Weights of a small mixture-of-experts language model, trained from scratch on English Wikipedia.
Experts: 64 experts in each of 9 layers, 96 GELU neurons an expert, 3 picks a token.
Training: a variant of SOAP for the experts, 386M tokens.
Below are experts of layer 7 (counted from 0) of a mixture-of-experts language model. Rows are named router (the router's row for the expert), up (a neuron's input weights, with its number), down (a neuron's output weights, with its number) and show model dimensions 0-191. Each number is 128 + 24 x the weight over its row's rms, rounded and kept within 0 to 255. Numbers have three digits each.
After each expert's rows: a language model's description of what the expert responds to; "raises" lists some tokens whose logits its average output raises strongly, later layers aside. This comes from a sample of Wikipedia text that the model never trained on.

# expert 9
router:114132103183156123150121128140086128145117135109099101157099130140164115160133150125078120124143122145120097130098151094147101134207168131113143141128110128146187133138117051162109098079147117151088109149171105130136130102135133126107127082131146090129131111146117128144096137111067158140132141124116130139126141147144120138116156123147129095097140159101144109133153127122102125180152143063128131103142130132182132098183120134125112135073116144122129138137122169117109136165175158113141154175126123124158104127135116110128156158127122141124154105123102122143136111124120090101
up1:160121152101135085152113120113129147131118135100139120126082141142192128125107121117128161110104117121118104093147179085106155165140107126122138125158150147139130091109111075104141106083167121159116147076120122115098163165115138153125146132090106132126138110138090144170143108145098117083128130073161156165113140123094117111187161115091089118127127168163141092097151131109082107139073151137111122147137123124132121150151155126171088128134117146117133138109124127143121151111146190159161155129119136128111144147107145121167114142151145160168119125154137153125152144143133133145
down1:111146134123146145133127123162139114129117128149073124117086185127129125176157101105104101121099149132185110134147158120131079136088126120109119128136142133162141125112151131129108126122121083145113120124129100151116156127116185102132147114127143093117166130098130122163161150100131137120101104114127109132138117114124155135154131105150097126155139136129169158154121170147114113094139104101132126129113176154116121150114129159181162136126081129087094154125166124162200152109136143122137107093178153103087125103162116119082112150180107135126170147128152146126098097116123109180
Description: Currency signs and capital-letter pieces starting acronyms, model codes or numbers, such as US$40, SOLA, 4WD, VG30, XForms.
raises: "iv", "rum", "1", "um"

# expert 57
router:145111070109128144139131136099094091136117113131135119151104098145130115147112132115102118097109149141111151136132120088159133127123194167134121142139109153125155070113121149157133084121104087122136170130133116167107122140159136139104105092164111116134100138117137108110131094122118154156127145133154090075076148131128116179158116157095114130068108142117134113150127162139140179124135156132133181128181087158150125130134118113128145170092081180121118147138129117138115109121165112165124139138153121075124117145124151138137129134135148146145147102112083175151130128086102148117
up0:087155127146126140096118161131164126132074111103104127131139092096122130160097103116134100125106151125106167124106114127136168124147169155163156130195119153145138097142108089122125093138095159146110113129126186142117126106085147145136107124150167149102146115129106154100136117088161143123166132122125121118135144125081119100155135121140137097090121089144147171138145124153095124126153166127150101160139117146142132114082106126130163104106107138114149097190139134194142130133128105135157161150141135134144109122127136127120130145158095075185168116144089103129147144115111145094
down0:102154155083132102150108098129141132119098114167134147168114140125130153138120152125125113094152093129118097127155107120147124110171095087101116112154149166153109141123057112155106084072112168122123093154109079117155090089121131091130112151117151146128129114165122158104111111160173138155126158125136154125162120163151097127146118156108102078109153119128117110110102108115173096119106144161100157101124124104107150119106157120128151117116126114131128124109154099141121184154110105139123113105102107125106119117132120143107155101126130124137126089040100129127100115133141093134
Description: Number tokens in statistics tables, scores, times and percentages, such as | 16 |, 2.45, 33.03%, 5:00.
raises: ".", "on", "id", ","

# expert 34
router:121136108175098131125121138113117107125138097102105133088113121155158131138075136096135090109148109068123131106110168055109140130151160120099090119141133119134172131180116130156127119150173120124116119092101068164099115110136122131142133125129148119063107105141138126138071163136093177132116151090125119113145129125138099111146123131132118107129128093097121089148124108123161136116120183140102130122100076097122077168139120117122122164096136139122132139139133166136128151152168118141131151160155090090141146142123105097125123158104166122158150106147116151105135115125152115114
up4:099105128111136154113123124152141091121097149104119125109123101140145114119100169150095129089086107089151084115130108100108118128118117083151132091119111124148135103146090145120156140161132133136123132104120088073114098119157107060152128146115167132144092169135106115095125124116122158133133132122142091050127162106118126101100126146105131124158146119127142126149110121163105132074177182106116127121151131121120079143109128135115127176101126131102157095099092136126115122093119133115126134104142153137169146146105110154116126137086072138157129107103130129129126059129097153131
down4:112135136107169177162130140142122137094100123145125100161099115102110140115131129106134087133127111128107104107125127138146128111157153147109153138132126118129131116098135126150155118095083132136092112128127144112121151175128158180126102159103111105131111176143089089123151153112104103119193109182131150156131134111142151125156148104106140122115151175153127127130123109120101116109122123156104131077128154098097125141150133137101167087127137125186086151115093150161118137151152091091143149135137125117151067119157118115168142138083168139150175095079137115167131165112112102132
Description: Word-final suffix pieces and head nouns of institution or technical names, such as -ation, -ency, Center, Station, Committee, pressure.
raises: ",", " H", " M", " L", " R", " G"

# expert 63
router:088104100144123155118122142067085093130117093116126108118125098187125131152084134111126130105139113119149073109126135130142103141128150106133077086115099108147145139152121143134125153087115103148109107129129131142161141139112097113175116095096147134116114134147115142090130143106117136073107166099142080116088152146155108099164161147079163132109128166138156123142129104098105167141146161126094121119115074173130090123125156154087146158139140116113129139139158122124152131141130114096122154141135115119126121124110136167131087144109126146166157093130111103104186099130174128117
up0:152088151101177147117131136140090179146141132143117109114145116137115168141069131133108135100068111117101154122150178162160119113128133154136124112160135111132118141094112098105120105186104099143109094163096144120129108162120105130105126075138117162130146105124102129110139061149156142122108161075104089117106126104110109107138152135153152156133133098150121145150111146101134144158134122138150120106114139115122109094099138137125175090118086105106148153100104130105111160110140160136113126111128130125138102119110147129114162148123141121142061131095101090089169092127107109110
down0:119105127139126091126132131200129139123141113129148147168128089125097160165132123160123171157137149127118154123131124100119101142111124125128136131105149171149120098052101150125106118112185135126102088150122075147130080107162155120099142110108105136132139094173139149115133129146113100123086139129105096118141099168168142105172122098144092112151161101119134153165133143118116131126129175139133117092153102116148137159119116138095145156169106148111118147132148146156123147120112157138150111139113148096107169140167120173084108146120117154147167151189152130139120130148098138143
Description: Head nouns after a, his or her in biographies, plus table header pipes, such as Bachelor, wife, career, father, design.
raises: " of", " and", ",", " in", " on", "m"

# expert 55
router:105121117165114182151164098164114103156076117110120150156115145155151126166117132149094078126143171125084170108087110121136156156134139148144147097135126148159127134177136136119131134106148107126133114136145149148121069081083101091119157092116118128100109136142103128142118139105134142129162148136114117121081179177127113102116129124108126147122114101158142125191105160124140126104127138088089113111126151108121133110192150106089151154107137134133090143148145106133118136129161150098145149133154137116121138113073126168128101143107126159133149115090087134096112136096130123120
up0:114116139163142163141151122091128108136114163190114138117153115159091151122145095126118195140112073119115111116172123082150173140152121123099169122155137105124139077152126139130142112199101135123138133117096123129153149141138083121118125120125170106137143125156109131133140139134092120105118154086101156124105148141152144114121116114102130082171157129148122136140094095078118143140106132100175126063159149124149128159124126177107154138154152153161102191157109113127111133166129121143132139113166142140156137138120164127147114110126104146147144148131101144108146155114150132116
down0:183137100112146126150155137142146134122119084109183102136090114144163124116124146080176153133104159136143115136103110181136111089111139123116100147107116133111103131127122131129097149095153149110118140198136145151103110136119118167107127132102088127116148115159164139155134108120156177135155058114130164167122147158109108143112086162158104128140079142104155162160159149136142115139096075174145113104105145136113142144139123095136135135141146116149132099163119086170124121079109128133104087150101123134121118130136120125108121138114134152155125065100131129119136121137100125116
Description: Commas and conjunctions introducing a clause or phrase: that after verbs of saying, which, while, when, including, with.
raises: " he", " the", " a", " she", " and", " both"

# expert 41
router:143123116162076147140158121111104111140124083080125117128076115148116153123125145121106104168169120115103090111128117119138110144178124187132096120118110103124135129152123107108148132096140130138121078134087100169161124118145155078145125129123149132103131113169092136087112134172124136132134104139112084131107172167147125130132127166144140130108167122103151093137123119112150139171144145091136168101101136145139128121127090091118149112127078157150120084103142132170091151145135151126142140138155137135108134113143145092137130137073167128095151125069119152134105105117113166088
up0:126126144126142133109141145131105141155096181170148115088158140124121155132155105103119103180139116175125100117090102132110116095132151125119162097088189124139145159086115111071150105145120132119114148121154188119166158163122130205112132126166115099108097141121145118108126121166135146149091143109130145097129157145140078142145136140125135100114149133174124153108137103158104134135138169125124172111153121072165134107168116127138130119142155121134154124143156120124127132136142153142122140114126157130120122148166134126145127061096176181130151130153140124110135107104140133107
down0:125138119134118093120126159102166128143140144089107119115154179087168141145114158124138114156136122080132159124130101133136149201101165113143124122120119150090128107141140092128084124129133123133101134166158121127089089143109136121140135078115146141111129120153134190110146100142173111137083136137096111152131105119121148057095147149085085137119095146131152175152113119137123141106135097139100156137126129107114096103122142095070095129141104137162166176163135122139133137120124085168107100112103125130146123108145145133115117143126153106110149119139104112174120145137181130110
Description: Closing quotes and parentheses after titles or names, plus brackets, dashes and table bars, such as "Sailor Man", (HCM #147).
raises: " by", " since", " |", " and", " –", " from"

# expert 4
router:116112107142147135196137087102134126158095095139109158078097134125133158141111168101118107150176134182134131115132153147122127105156140163110127119129083138144150144148096091123085111091166108103153172096159148165135140123130132115121119121099119135124131086157086125082138175128152135107121110109140125118159137107146102149143147115090104138142132088118114096137094120134134122195100135096126101125157132158167136139156131128118128118117124138107139148134126161135131126156136123129165154103156133132127134111105134111112132146118127110124233090096130101148174127111136142104
up0:177124096111115160149111081163157157132099148142100160132127127118140105129111119109085101124121119114144114109113140102110164109146156091128103145107137150131112144102154174187093177108128107156089110126125188130089177139132133155174118081119127140166144114119112158107179110140122157129144093128139143107124132157125124110113165140119133113123193137136111120111076134095129130104106144121125150133129098127148084114159126140152117156099121109163096107120141184153158138112107120126106123149125115135161173109121123081085128175137187126148140133104131157139132124125142126127
down0:126108122153158113146127137163108082101109119130136124129124119115126114158134136098176163136124135130115147098123142140118061185127130167147162118157102202174147110165124109165165092121101127162113144095102087162125084116155142111101130130113135144154175151133131143148095104146101177120132142168122129167087163138168120136105121117129129141138122164132130092102132167110131132112130128140165128106150115139168118074121105074122153145090151135140134141115118115103133112133129133107140142095135121142126162144110092111155155125182174132136098136115162139087131141109118131096
Description: Dashes, spaces and century digits opening a year or cell in career lists and tables, such as 1959–1969, 20|00, (#97000600).
raises: "4", "2", "1", "3", "5", "20"

# expert 3
router:129128085154135132119130089101069110151120094148123093084125125136134155175093146105106072144097125143119120124103114114129145131140117172116141093149139115145138101143127097129115080082124120094111137117177136130141138105157129140103128126103124132112126138161123102099120097133122154120156151138118129134100120130165120116133170142115072090104098142142139102114143091094109170157116191098126141141170130083151108148148154119111115156120077170104138160144116145113104097136138124122165130139151155093093097094132131130158141169121126140153144075089130110148158097102139135093
up0:100115111149103110150111110137120107153139129117087145103159157135124109130160124105132130117101130116101119135096122106128125123116161114156145108128119121119121134095126151105131079127092085170104106180177087138183115125167135118159142106131118149128107129167169128091108089075106098102113109142156112097111112115137085123127111123157150129099113142157096125130102164159129174134119145134136155116141110132097117110143086143122156151111101179134186161121126095157124142116134108091168155099131123133149160108121081142109125119094184175141097123168143085163113105125137110121
down0:085095085103101118168154130137112135138120144103136107109126105119101145128165115117111112156165146119094156105150125078105136117128118152129096172090125125132133083088127139107130119114114129109141148122132123120115123141093085151130138086077115153166127130104095118130152137124120110105130052141120145162134184148165146096152156151109095137155119098146138123125135141120140118139133117099101144129147148100118116113171147105103157168134074107127160116150142122143134153109132152156124128178141072139187097155088127137149134161118129131088155136127160134091141172087144146156
Description: Bare space, dash or sign tokens just before a number, mostly in sports table cells after pipes, such as | 12, $, −, (−.
raises: "1", "3", "0", "2", "11", "19"

# expert 0
router:177108098170105112157153123130126130107144125147147105128153103135140124098125129136151133079105085123131144091120134140115125152123145152110114115107133102144150114141081122137130104104131125086148180142110109130136109102099106098131111111093130073125139133141092137115138102088149142140132137082122098123113140131138125151145119143160112121115165125163140105150125096093189142154123176079120146069103113153119111126142140128128177102140123166124105161124129149169155178159138175118130157129152148088130122103128123110132139147079159097111132121123114155115145137059154064099
up8:122063159100134134113140133111102140134109162121126094162160113162130109123139173140111121101149169107178082124137142127156099120100130142138145093121174159109144114130098139089137125173150098144157132097163102142152116125123119087147124095140129100128145133135134146098116142132135120169157122090120097137134142176128088103108115173185142122105106148138130120120151110103132131142151157128150148131091141105092121116166132103121131109096105137127071186128139111095140125107154188120144089172108113134118126091083140121147115129096066112140112133094127128115132098145116141157
down8:166160139089156132127133090117098155098092157156147076159158133127126130102148126156118172123138087132126127134170107128108146135100106142120119123122166100132126132087114094106144151136169178124115153107115122098123122136143086115132128129132108118145080122119132120121160138113133117065086110139129080136136111108067133136127108107097120137142126123140118135136124114126115141124143119156153106160116137145158074084118099103163116114166085101162155160161112156147098184123115114150124134127184128124146115162160171141133122133098128146112140098095140089085158100101084108132
Description: Table row ends and cell separators, coordinate symbols like °N and ″W, plus odd mid-word pieces such as m-au-veine, m-ah-ogany.
raises: "-", " and", "–", " ", " County", "back"

# expert 44
router:085151084110100133160148090172102103132089094141149118070115107133146141148104172128188121146147134148118135109119137089135094164136138110167109117123172188168145108126147133116149117076154130083142123126132116139104120135147126102146137109123091112132143137134149071111126134101105179184078116095124139118115137127148111117145127158107135131138121114125119110167097127096136138112136144112109134101160083116134127113113124173141168139117136111113143119152101127120162071116124129128178169101160118168100143117127098098100131135132160106116126103133126127128117091125096172120
up4:109137141114145127132145118135087119158130085127119103150132130106134140066119107153116149168156106127104181087119104161112109118124122097146108096153115115133127127165115111105152168128132114118135073113099110140092114121119174130136170135123164115116127107098153128139122095052117118144108146128153104100161141132143141156074130128185157159118132175097146123129120142105154084155121138121098106135139144138186131108104139149130166156138150124106150104133134153162131146150115152124154109051118155133122157116087141133142090132140104155137125088131140156158150161173143129131
down4:109136138159103126157114148088115159152130157129173082128128107114126162113157095117171139137129086122136124180139156085144130132118147124075135109119115121187067122119153128165145120122127112152120105159131164142117116117096099114165150174130109105149178167084162104136110107150118129128125115125133116112146162123107101126124109089121134096128152120121155127134143110135123094175129112147107127158144148163123138164125155119109123079147091155113146117146132153180112111128113103086102154134168142145091083143180138128134152122075111118120089146128091136146142137174141132126
Description: Prefixes and early stems of Latinate verbs and nouns before endings like -ated, -ing, -ation, such as re, inter, dis, pre, res-ur-rected.
raises: "id", "ited", "am", "est", "-", "at"

# expert 43
router:122112085181162133147186076178105114138137094151124114106130107122121116140107134112099128095110078097142108108098128113146104129153107132118110111131115174145150118129143111138114143130126133135149111119149143116154098136086142095104149132139113110126099116138055124096123176129113135101166117131131118140091177143159125150128144129098125108079069144140140125155108162118124170156132153118135162148169103138156108153131129106120183115127105173105112124134131133095157123128122094085128117117133136120130132116109129123159123174184155122119178100088102115074136130123140096113
up0:128134168126105129135160135123139146153095157134114146121138139130115139109114152159141104156137191114111069104100136143109106150112153177168154129094121141132143144134135104139099132129123126145129123104092116107110153140116125105091140113126100142143076131129160138134116082167081134123119124138167126148108151139135143144127107111095143123129117139102121044085124135103121097144065174135136134130144130146129139133126121120131137146131165142167097148144118163157175152148121121152126094145163101132072088143132134113118093179172076132148112098155099120170152108120154175121
down0:140133138133130134101122116123153156105143092124136110131126127116132104167063132119140093085154123146192167159177118154131163157153141132137162199152129093087129131161118131159166124137135125149130159160120151147173115118127163126166145098150151112144060130088088125129118082135132084130132159145124122166084092122123102126159143145140120111101107105134149159132095116109139108123144111151164127129157100151153131119113135104096104111142127145149132112126105119130105123132113107137089127126123154103136160124089113128100144154126119147134107086146066122091150118191130123138
Description: Decimal digits in coordinates, periods, spaces and commas inside numeric tables, chess move lists, money figures, and sentence-ending periods.
raises: " The", " One", " In", " \"", " Other", " On"

# expert 52
router:150071108189085140148140140148103102152124100150070153130109113124147163145111123136122109137107090167092138088110131103177128148123119145121146126141158171123116152165099116139144152136162115127114178129104108128129090140111128082120134064095115110083107112136142122110124155114111131139125172119117108110098182114133126150149114114104122149146108103148147123141131124125150139139123169113096138140117148114105129140178135095108118101113096138121107155132165133106137105144155144100207144127133158072120140105094107135127123104079131132133121108090091132095095107115135140102
up0:108130168088113126136123110124151102130091145130161086102139114097140123124115115132102129141170138107180141147117122122129129167092128115096131097118140123142156128150122098153137190145111090133100114172147116106124160155069126132180168147145153076061126143114126088153148089094117134140152080162121136152141149148080126148146086153116116123110128114120123141109169118127132143146158131120103114119145113112090086111097154111144159122083156181146118126143108147142130166125104130129157100151126145138143145138142116143142091130166094191145136151119113144096151144119133135109
down0:152125116134122113124182127154124148143145074151100126149090144109106062108113159118176151128140171117117094135086130159142153121182086123136125153168174143147139172108140159120105141131107136176183132134134130135150115145147123140145114086088141139144160130106127113117127157134155120135146154131096094148146084071135158121092127121173126167129121143132091152167137157136103104158108166152099140161143151105113146133118133124085157134161103098077107120124134150140099129110160145125138104105115141119114125143118128136091120150087155143114137138147129132096087104124100124151
Description: Commas and comma-bearing punctuation like ")," or '",' in prose, citations and lists, including digit-group commas in numbers like 16,826.
raises: " including", " as", " though", " while", " which", " but"

# expert 51
router:084099134121091144164123144075133139153136109116101081118116123114141116148169140095115156140157142107114127103120142060124142169163153132139105134137096106123171099132153074118109125131165101114153135133110082148148143146145113147123132133125133107120089107183100125051073161090151146103140134125117098092124139118156102125157095159168137134103110128139156094118129108106114136112126152128124170113152102120125150148177107120120138151098131145125130110135093162084106116176143165109129132143110115104144094112101161104154139148129137121146168100128108111123174124144128138142
up0:121129148106136108143152067185115167156135127144128128126130133115151101142117121103140146117147137135107108152141066118150112175112131134092093126121078129154117125101099111120079143117103122125113132099112106141126091109140116150136097156131157120188116104143108137104156137143133132072119084126139134142092132088104106169129142120131083151119148148143143108151088167152146122122105091099116135111146144149124116108107156091139139126135133143127121108219169119124112123125059122154099109166118093117172103139082110151122147133108158130138114120101137108129152135173117105145
down0:145092179082149109136145122116135110106100061166089097110120109132165142146114090137134150116118083096145172114128123114116141170137118142122155170164136109115106124150095141149098131118179103127091133101149105123128116089141142129122146100137116123186077125110119109115193161101148127170145116134123088150103102117117132146110118142151117095148094123086151090117142133142157096115138140140147158113150082116123136144107164083120110101143124110143144070156104126111150159123108105129100140156109110118128097100141103142123126128118083148138106119154136121185129132116119146106
Description: Nouns ending team, league or region names in sports and geography lists, such as Cup, Championship, Division South, United, km.
raises: " and", ",", ".", " ", " T", " F"

# expert 25
router:079138113145086196123123129110106112114101110150092110112079115198168128145128131126102137170135047125139163104123120146126117140132142135130129117092161142161147116121156119113123131123109121102106147131120130154134103107146148112073126125098131081130136058146116119129133098134127149137168130077117130114143157170135107133126146137167140124120148159152151122126144119107164169132103161112089189127160114105133132140153097138140184129136128156119122109154132144117139091131147169146131132087130157130143152152118121107147103169132135159145182134113123095154127122119163141120
up0:109121130132136146115111159161107174092178149105119093144123110150141125132106103131125127131145114132108121145168111118136173160116116107152171078141159145108116108106121108072142100147123109125137120132155138158069124082128146125078151155123119138109109152158116126113135097131151094139149162106141138142119091100137146150129125119155166126104096127178128138163160116152138143110079153126092099118164096099132108083093126108116141170155098134133136138164183092127104124109133173135165137091148151127129149107148101134151110124148144175102097127142083138142164118147136125082
down0:151137163116130127139166154115146146143128124162149173137139111133079158122131149142122174136095159175138106097144105126120084091134148151093110133140129123111142166104143132136148121103142098132140086124110103136146111166197145121124116107168144152155117104101131118188137107143143120137132082135135147127094105140138098086129112113109108108134189154127132120081108141117098160164165109139149176120103135161127129170135104171128143123110156145108111134100088167171133133148136092123102131142104138135096088126131157142154182073170120106119125133109134156114110156129135142140
Description: Newlines and sentence-final periods before new paragraphs or section headings (==History==), plus the preposition at.
raises: "Scientific", "=", "-", "Studio", " ", "Location"

# expert 45
router:123128116134114159125158120123112108156133148143128104105122142140110136101106148116118155182106139128135160119136174138151132184140155119125119093143140108162119102169100148127117145121133116078159111103112075125138119106090160135159108107144109141140135132145147113092116126092127150138122164151169093114060146106141115152127100151140129115087139120096133095162107112132145148165114120093060156116107146144124126105134120111116145127129117173113116135144112131116099121135145187124141129141131143089088093134140131065192118132121144104180149106134114182142136125061122118096
up8:132123100101125128124111163098151122156085126120089128175146107176091155113120124125131134142139130132129144145154139147127114135137091081148158157113095103131157137145107137153124130104124123164096121149142129105115093118082165113103081146095097127118165155092129185094144096122138155109147163150151078100170106175128097169123106132142128115121111099144145102125112106144116138114107140104108128132151127087104130135120141111144137126189117149123064126104148084122117092128109161100171121133096139134157115107127162161113064124130173123122135076120138130158147132101111130139
down8:131154086122146088162129158152172096152119122107126161098119115117120088131122144139099154157146178111115113153102087090100143073127129131140167096143152092118148119125108116126119077096124129156140131129149137083131130123142097165141126134162090077198088127133134121139158117109111134137137119136154135114117100098107139148082146110108099152096130106158137145158149131113135095116139105158132171148090173135149118142091154133169121100123122109146153128134161125153148110120124126073122128135131138102106178135113101137142133126107134076105194137168150141124102110111130134132
Description: Pipe and semicolon separators after numbers in table rows, and month names after a day number in dates, such as 15 January.
raises: " ", "up", " in", " —", "uc"

# expert 5
router:111128132146103101125145134097081110127115107115114119129140100169160138161086145092172099111158110112131128094116127093151128138153188151130123116158160166132135083138082084138146143137161076071127113121141111153124147093124101111096116104102106131138144154157115068145127105089096159142090132119122104104124137152185087116150147141120133112118139132159177100126127118138107111153107119126098141072165096118138156139117100130089128156101152118097130125174137154112149123124130142129114171138121093136073142106121134136127146170144172121117125095129122152150117121130141104116
up0:089163139092134104148121114092130139082110086123134127114088135162110141164119109097158121167126157072084137155115118108132080111107134137150134136145143139164130111130149129128110136099154105131177136137166162133079112102093171142127143109117081143084164165128138114138127160145071091126111100139109159133132197129143065118127118134161104138121142141109101149094108111114128147120105119144103134108163057135107142133149106118098128123145136119124147130148152087115136145149097124144117112142148112140099151124125144098127105117132153153099079115142178118113128110123116087124
down0:119138129127141062153134154116129127092131126121174132113131140109132140135115139117178147122077207099117155113113126154147098123107158118124146158122187089100112149139136141140104104120145089132122151148087163130140157142156119164165098122136095159124130134126137134084116110168145135138092126122127105113181129129131116109106124118183136127106157152146149141097169135137137117129106130110098137109091118081101099123138123168091151142156109138166121154157106122110094112113129136130142161098118174091151174149166113159094175141109128124146151145157125097136162125148145159156
Description: First pieces of ordinary nouns, often split words, after of/and/a, such as water, car, plate(let), const(ipation), land.
raises: "-", " ", " and", ",", "c"

# expert 35
router:132146120148068152145123099095108096136109102129141135116054097167115178172128143067117099147120095105146121119063165128149146153137106105095120140123137124166140088140138142157166114142177125098133182147117131146108121101151158105159122117121122161137107122156139104108129150140125136171076112154146073106101118163128111102143127134120112102127149085141123112159105124091143124139138118148127156110150128135104115123134141084132131136121137138087101117141121166136117090187146139123127134149139099120119121099113073138125128144145163115126135103118112170130152122127126077114
up4:136124158130126130145131086096123118158147169144118119171136075140137109150143151134104141114128159138108161138119150153115145087136134125104169123140097074117094170111109132120089153102131129138086093115158122122125122122140109090136111129114153139137115161120096169107171175120139152098136130111175117121109163134161121144144082112111128112131111093138185148139104170134174091119181114121149097089118132143114157109165164113145136061068133136122141121147165107115155141101143161086135127109127103131141108130161138114113162161121109109117145087117126150142131096112155130159
down4:128101141133168122122141150088149129155106118086165150144150102120098100084119143120100139099173115108162119131135123177121168115112168135143119122126143123130129151127108110116150082091144110108130148139129128120097087088160134124092139104148132151166141120128167091087134083123142157186097119155106121091108141133098097153121133093108155105157142139119132156142152170157106133083150112135126128104134115091104095093114130168122139119122114105105124109148116108121145120197143129110166183142144141159161095125129149152099159121140145114088160135141130145161119117160185128134
Description: Nouns or word starts right after in/of/on, such as addition, order, March, stage, display, and in-ert, in-equ(alities).
raises: " and", " for", ",", " of", " in", " date"

# expert 12
router:139097111092133167122154135098120124156094084165112114134096095134110112165146140105142114132150117167124149144115132112159123144151149125121098082114099124157135136134130136099075164096134096140165176120183110128102071139164120131157112106109130114125116116153131108098126113128143111116150113132133078128112145128156119144129085150114126129148109103071141108136145126139109127119126176114090192156137100153121131175111113134141144152106118161140119108126140122109094092133137133121132134076127169081138164102107140144147099144080139157176150091095119137121167107094157105120
up0:095104145119088158120109119114149111126137166140129097123128130165120179120150115092185112126105113133077129121137155102147077099117129149132108157113139112109105136060155113140115163134133120096114129169122110130152161112170080144095124130112135153109133099157152176095101098147129128154143152141173080137117110094112123103169157170132147153161135113142171132141149113151079150132132111137155119123140103117120114102125153097095140079168153070127095142130124096107163104117119104138114134162132106131116138166131132117140123149125140137145153152089098110096165112132162138134
down0:140160123149129119091139144163094115103112123127080172157149117178114118124152122124089089141187117093180147125131117118137132143177125151138155152170163111138153130117102150157138070107099089133121113128116133094118157132118173108101148127158140123104158131145118133112131123147104134100116160127115118149108117136142126142132094085079136124117109106139118156109153113136125117116153126155155094172122117143148168102145151108098157175082077102120171154122146140184147153130138125113138105162144107149125160112111131064150146141125095146081108134111133108133127103114096108115
Description: Past-tense verbs and their particles after a person subject in career narratives, such as won, began, died, moved to.
raises: " it", " this", " the", " a", " them", " these"

# expert 2
router:135133120133120149117128137149123106151096049159142138127113112110087119115121146118129174125108103131086129105134144091140096125172142168117132080127121191154108163108137141139157148146159126110153165114106146133140134122076131080084152089118137131108119096148116092125108112099087130143127124131112143134122148121151103107173162176138138134127119148161108097162118155128104129138116153109105139128128132146118119179146165115088139106138064106080124151115154140130113137156160158150138120146146093115068117115136136089139108150076153157140149114092099133149128109144118150121
up0:112096150117112174111158127115128120153130129154118155096095113201158116152148130142088131103133132143124080119122093113115144099139113145110120131125092076106153111064098135091121119143141099120122118152146164180143111165129096112130141126106122127135112128150095179099128123131067135128146105118132114133076101151110155091109073160155116134120136142157148092135145131101143117134116100152147118081070093156094087122155123109107128121159184110155124082115152172106096100125094138127145119092121148158110142149149117101128126112132114126143117128137132104109113153124120127106
down0:163155119114112172102179152173151148140134105127193110139151106101140121186140141122184102120124125082109097130111117111124151154093124124155146094149131133131158132131124150148126127119110117112106127138136093104145133169155123113103099083129136133158134123128120102107158135138163144128136121075122139124126102128150088134138141175109143080122094078122124125116099147119138140152119175126142149142180103106114125156131145138125161111161101145141132123145115137090124144143137178136160153154129117165085124087156163085127109120120115119128105102099120152085117110128080135200
Description: Words and marks joining listed items or clauses, mostly and, commas, semicolons, or, but, &, table pipes between names.
raises: "/or", " has", " is", " the", " was", " thus"

# expert 36
router:129112127163117142143118113107099094140117137152091093133104132132136127183162131086121103152104161110124127109126133103150141120153104175146063145133146134118171115137136116194163132123173088122153110071107115152120104107112122152128088115114110101101105100149094134117097119150119118149094141146096142130141150097148117112149160199179148119132139100145108099157144111117131142154166103129099122115113112153111107124164137127102105138129131160129129147177112121153149144136141149090120130107165130098146138111134122093135129140100126121158126124112108103138132068045122146127
up0:122083104141117094118145159127134093127107200116169141105126131157111149150082128075103143145119172113124131078131087123136135153103130125112068145155151112120102170105095101194110132119157091131165160140147161131149108140123112137111137135137114186156117132144181131133089118133112143145171149118126186130140096152130151102120124140138168130113126129151108108113155142145099121134132102095112128120134132137124116126107126112094108092098136151143118132140100117147092132098093135134155147121134137126125151141091117100100118134090087124104121116127084078119087110139177096141
down0:158132112148135165135135139176152129160106102126110112170107130093123090108116114182073142125142143106116091098105104165117101090120087110128113141085131162124122055122148143093192131158093118124143158109133145130163138144108121121146106155124138078129137114138121146107117091126108142119133166144120157077176142163153107133116137135148146128148148110140115139125115133156094133095110154131107114163100151165109138120132112183085144113103100192122099130097113116106110126132161094112118082105108145124129141124127148177125119163116143128123131143147118103137163135096136146150
Description: Word-final plural or inflectional pieces closing nouns, such as -s, -ers, -ings, -ions, -ens in kindergartens.
raises: " of", ".", ",", ".\n\n", " for", " related"

# expert 59
router:147124124162088119132152133116106123186107097069099107110115102137185128153139130125097122186143097135086160087155135148142092157170152164123072138113118166140141122119131103105123104131088149099102111094144133172153097151105124116141116091118128086145104108165148119119103107163120153163145123132119159128112150119130111119140132143109093126135135133107179113151129090127147144145129147117124186100146137158099157097166101140133098112134085140107117126149157110141137102129135125103126161137128126141149093099144109103125108152114110123108172103069109166126136095117150123103
up0:114122093158131135139107127125176112129070085126093130122111109130116127118128126171170094108135134122113147120114174121109124122146105105168134111110125119140119104151111094140123133142089110096120121165118161105148097136113136165154134120142101142165144092148125110141119116122114169140141144148137148163112086148141153119129125140114106104165112122134094114133122151154112168139147131090161184151090187106174175104147122098111140080099129117163156154137106101124192149119190130138099150134145171099083144120113103168126110160131094105144152108130137114127146127128136180148
down0:156075137095147134102120112121113114125119112108146106146123139114120168155124113102088120120144136121122077118116098103129162137121144109128127106112141143120142147104147118103109226148125123098122093171146142124163133175178139119102129097099109119100128133128098132112135135125126148132107121149148093108119109161113184131128181100108105159121140117182163153093078133156119144166107132126115113088139113126114146088072137141138129114184128143117131101146114121116133122146133092142107095098120086140152097119149116121138069127097154170131125141127161115146109163094102125096
Description: Opening parentheses after names, line breaks ending list items or table rows, and section heading markers, such as (Qvist), == Sources ==.
raises: "D", "Note", "Former", "20", "S", "|"